{"experts_per_token": 2, "hidden_act": "squared_relu", "moe_layers": [0, 1, 2, 3, 4, 5, 6, 7], "router_score": "softmax", "routed_scale": 2.31, "init_std_router": 0.0271, "lr_router": 0.00114, "vocab_size": 8192, "norm_eps": 1e-05, "tie_word_embeddings": false, "beta1": 0.95, "train_tokens": 239100000}
Below are experts of layer 5 (counted from 0) of a mixture-of-experts language model. Rows are named router (the router's row for the expert) and show model dimensions 0-191. Each number is 50 + 12 x the weight over its row's rms, rounded and kept within 0 to 99.
After each expert's rows: "gets" lists some tokens that make up at least twice as much of what it gets as of all text. This comes from a sample of Wikipedia text that the model never trained on. Tokens count by the router's weight.

# expert 7
router:56 47 75 63 54 48 42 65 41 66 62 52 62 47 53 58 67 69 46 35 59 36 51 55 35 59 44 44 54 43 53 65 63 52 48 54 59 61 62 31 66 57 47 43 62 50 58 56 56 69 61 64 35 33 49 61 36 51 57 45 50 31 41 37 45 68 54 52 57 44 49 48 85 19 50 57 32 46 57 46 78 46 38 51 55 56 50 56 55 42 74 32 44 42 61 45 22 49 49 68 59 41 24 56 61 56 46 23 52 53 58 70 31 65 66 55 44 51 42 54 49 42 46 68 75 38 44 56 51 43 59 47 65 47 69 47 51 52 56 52 46 13 58 31 31 52 51 46 58 62 43 42 52 49 44 35 51 40 70 59 47 46 32 56 69 58 53 16 32 71 45 50 24 22 72 34 60 49 43 62 47 46 31 51 76 54 49 58 13 70 48 50
gets: " with", " to", " as", " was", " that", " for"

# expert 8
router:41 41 51 53 50 49 55 55 31 71 68 60 34 42 56 39 51 48 38 30 45 43 40 31 55 38 50 42 63 77 79 47 47 44 44 32 48 55 26 49 53 71 60 53 66 53 66 67 68 50 71 57 47 54 54 45 26 48 35 53 59 40 40 36 43 34 66 61 59 63 49 55 49 47 64 44 53 55 70 27 34 41 41 65 28 70 69 43 53 68 57 47 44 39 52 38 39 72 41 61 56 65 28 41 28 62 45 63 29 72 55 52 50 52 78 39 47 31 43 55 45 25 26 66 59 28 63 53 60 38 81 34 66 63 64 41 51 63 45 65 76 50 61 63 64 54 59 49 58 47 48 56 17 54 54 47 36 48 57 34 35 46 37 48 55 52 48 35 50 62 58 53 62 38 68 40 50 62 49 48 46 31 61 40 71 44 54 35 42 64 43 35
gets: " of", " the", " in", " for", " a", " from"

# expert 2
router:44 65 51 56 55 50 60 65 53 51 41 65 55 41 57 17 59 49 45 47 37 39 61 58 44 55 49 56 47 76 51 58 62 46 66 39 62 60 44 47 63 45 46 39 46 56 52 75 59 60 36 38 45 42 66 57 38 52 56 49 48 44 74 44 60 41 62 70 74 55 60 52 43 50 44 41 39 66 55 64 43 56 67 42 42 60 57 57 50 41 73 29 55 32 34 49 41 51 44 58 52 60 47 48 61 30 42 52 46 39 47 63 73 58 63 48 55 22 48 43 51 53 54 52 74 33 74 49 64 43 54 39 48 44 64 49 62 45 57 43 48 43 47 39 50 35 59 41 57 48 28 60 38 54 67 32 48 41 66 55 83 48 39 56 63 23 39 39 47 63 49 40 60 22 37 34 55 60 49 43 33 33 65 31 73 54 57 51 50 34 58 46
gets: ",", " and", "-", " or", ";", "|"

# expert 11
router:37 56 52 54 39 59 70 69 39 53 47 52 35 52 45 66 43 74 49 30 31 51 53 43 37 42 70 48 41 55 47 53 68 32 49 53 57 65 78 26 50 68 20 35 39 57 44 62 36 51 39 51 76 41 46 63 61 67 50 55 49 40 21 46 68 42 79 55 61 52 42 57 41 36 31 70 58 46 48 50 36 33 27 67 34 44 67 49 55 40 44 39 61 51 49 48 67 61 38 55 50 40 46 38 71 37 44 33 45 57 31 52 63 49 53 48 50 76 47 32 48 51 37 54 57 50 43 32 24 54 50 42 46 35 46 27 78 60 70 48 46 52 48 51 50 47 41 45 36 65 40 39 52 49 43 49 46 52 45 59 56 47 46 76 38 26 31 37 13 55 40 41 28 50 29 56 55 38 43 50 60 35 48 62 38 66 53 50 56 72 41 48
gets: ".", " 1", " 2", " 3", "1", "2"

# expert 12
router:27 46 47 35 62 66 55 57 54 40 47 30 62 59 61 46 50 51 45 47 42 54 28 45 76 48 49 49 40 40 46 54 51 55 51 26 56 75 29 44 63 49 59 42 53 52 65 48 78 57 39 70 77 52 44 69 55 29 55 50 73 26 30 35 72 58 50 48 45 49 46 58 59 43 41 55 44 49 46 56 61 46 50 63 49 51 65 40 53 45 40 48 57 42 49 41 51 48 55 58 62 72 79 34 31 59 34 45 59 58 54 46 61 64 42 36 55 52 18 56 53 61 49 43 53 40 29 46 37 41 38 53 53 32 36 57 64 56 50 52 62 37 81 44 62 54 57 41 66 37 51 69 46 68 68 35 53 26 54 58 45 33 64 49 60 43 39 65 67 50 44 56 56 38 60 54 48 63 49 56 61 47 42 73 60 36 47 13 29 48 47 63
gets: " he", " He", "a", "=", " she", "o"

# expert 10
router:64 52 80 56 48 43 66 68 42 58 77 52 38 51 61 46 54 50 50 48 44 31 65 57 60 54 50 46 47 63 73 75 58 27 52 32 69 64 68 55 53 56 44 46 52 40 49 49 55 54 47 59 55 56 49 59 25 45 57 61 46 44 59 42 51 40 71 65 67 43 33 60 51 51 45 44 38 37 57 42 71 41 60 52 42 37 38 61 50 79 49 30 59 50 33 65 50 52 50 73 68 52 52 48 46 48 37 48 25 75 52 55 50 62 50 28 69 31 42 40 31 39 53 57 70 34 68 64 66 46 43 44 51 46 52 17 41 58 69 43 69 52 68 27 25 41 42 44 77 43 35 51 35 55 60 27 39 32 52 56 67 67 50 48 68 49 42 51 60 75 28 60 40 31 56 44 42 66 55 35 52 47 52 49 74 65 55 56 43 63 45 21
gets: "-", " the", " |", "  ", " a", " an"

# expert 3
router:41 48 47 37 32 57 54 47 49 43 51 32 52 58 67 26 64 41 65 50 21 54 38 63 42 63 51 43 38 46 43 52 40 52 43 58 60 55 54 49 66 57 41 31 50 48 56 57 43 75 32 37 44 44 42 51 38 43 57 58 46 52 62 49 68 49 50 59 76 47 48 50 59 50 49 54 40 66 68 40 40 57 69 23 43 75 38 58 35 53 58 38 67 36 42 40 45 64 38 40 49 69 57 44 46 36 44 60 44 43 52 44 29 44 71 44 64 31 34 53 56 40 41 32 45 23 68 60 52 39 52 36 55 55 56 57 47 54 66 41 68 35 41 58 62 41 45 35 57 58 30 54 33 69 65 26 34 43 35 71 74 46 60 58 85 29 35 47 43 64 54 66 54 19 58 38 69 47 62 53 65 56 49 40 73 35 48 40 38 41 53 31
gets: "\n", "\n\n", ",", " (", " \"", "–"

# expert 6
router:54 50 39 46 53 57 60 58 44 43 61 63 35 57 63 59 57 55 57 50 47 51 42 45 61 30 44 20 46 52 49 55 52 45 56 29 52 52 56 35 71 37 41 47 58 42 66 57 56 48 40 69 70 64 45 75 37 36 59 82 58 22 54 50 72 41 68 55 65 51 32 51 60 63 26 54 74 63 69 44 90 80 70 64 69 69 46 58 48 44 42 47 49 55 31 50 41 66 55 66 63 57 44 35 40 63 31 29 50 74 47 70 42 69 54 47 50 46 53 33 37 49 42 64 48 27 62 46 50 62 43 43 58 64 53 47 59 55 50 49 54 42 50 37 47 38 57 36 64 40 53 47 39 39 65 53 54 37 49 68 53 33 47 30 67 40 51 49 61 71 43 39 30 52 62 49 54 56 40 53 55 36 32 49 47 45 33 40 45 60 46 42
gets: "s", " to", "a", "e", "i", "es"

# expert 5
router:50 60 52 56 53 44 58 64 33 38 71 40 32 59 88 44 73 61 49 37 43 54 75 44 75 49 37 36 46 34 69 38 71 45 44 46 36 54 27 43 54 61 34 49 67 42 51 51 67 40 48 55 57 35 58 72 46 45 44 45 47 41 37 57 61 34 68 72 56 29 53 50 70 38 32 63 59 33 66 47 62 66 52 50 58 49 52 58 38 40 40 36 79 52 45 51 48 71 50 75 58 42 47 37 52 37 22 46 54 56 47 58 44 41 59 39 60 55 68 22 38 43 53 73 74 34 65 53 32 46 57 42 49 56 46 43 53 61 40 61 42 61 54 44 68 41 48 45 50 40 47 63 58 38 51 67 39 25 57 42 40 53 48 49 51 37 60 40 35 45 39 46 49 43 61 67 51 49 65 60 45 51 34 56 58 56 53 33 44 64 56 44
gets: " |", " 0", "%", "–", " m", "0"

# expert 9
router:45 55 62 31 31 34 46 70 37 67 71 52 60 38 51 50 60 52 63 49 50 48 40 28 56 30 69 37 40 51 64 58 64 42 45 44 38 55 44 39 59 42 55 45 60 42 73 71 65 58 46 48 74 36 53 49 52 39 49 62 63 46 48 37 43 43 80 45 40 63 40 65 43 56 38 51 42 39 59 57 55 59 46 46 51 61 60 61 61 62 53 31 62 63 35 62 49 56 35 66 57 76 69 32 57 38 48 72 40 64 36 59 51 63 69 35 70 50 47 44 64 57 45 67 50 47 53 66 61 56 83 44 48 43 50 31 38 72 46 59 45 37 63 46 34 34 54 37 64 47 33 78 40 63 47 35 53 33 38 37 65 55 30 48 54 56 73 57 61 61 53 48 61 61 59 29 54 60 49 51 56 51 56 54 58 40 60 61 62 50 54 41
gets: " |", "|", ":", ";", " –", " ("

# expert 1
router:34 64 55 25 39 61 40 41 37 49 48 41 45 67 54 47 66 46 45 39 35 58 56 52 66 61 52 59 56 54 75 70 58 45 43 38 63 59 53 39 64 62 50 54 70 65 66 73 66 35 50 66 70 47 63 55 57 12 46 60 71 30 35 41 50 62 50 54 65 56 39 45 66 29 39 44 52 43 54 45 39 71 59 59 35 58 66 33 34 53 58 46 47 33 34 54 47 48 50 46 70 54 53 48 50 43 35 34 48 59 52 51 55 66 44 51 59 35 39 26 49 44 56 36 58 39 47 71 55 28 48 43 50 36 44 28 52 61 45 49 55 48 71 48 65 52 51 52 80 60 33 60 43 60 53 52 34 50 33 49 56 67 44 34 56 49 31 44 68 69 32 62 63 55 36 43 73 59 28 49 70 60 43 80 53 41 42 36 66 39 33 39
gets: "=", " U", " C", " Al", " New", " A"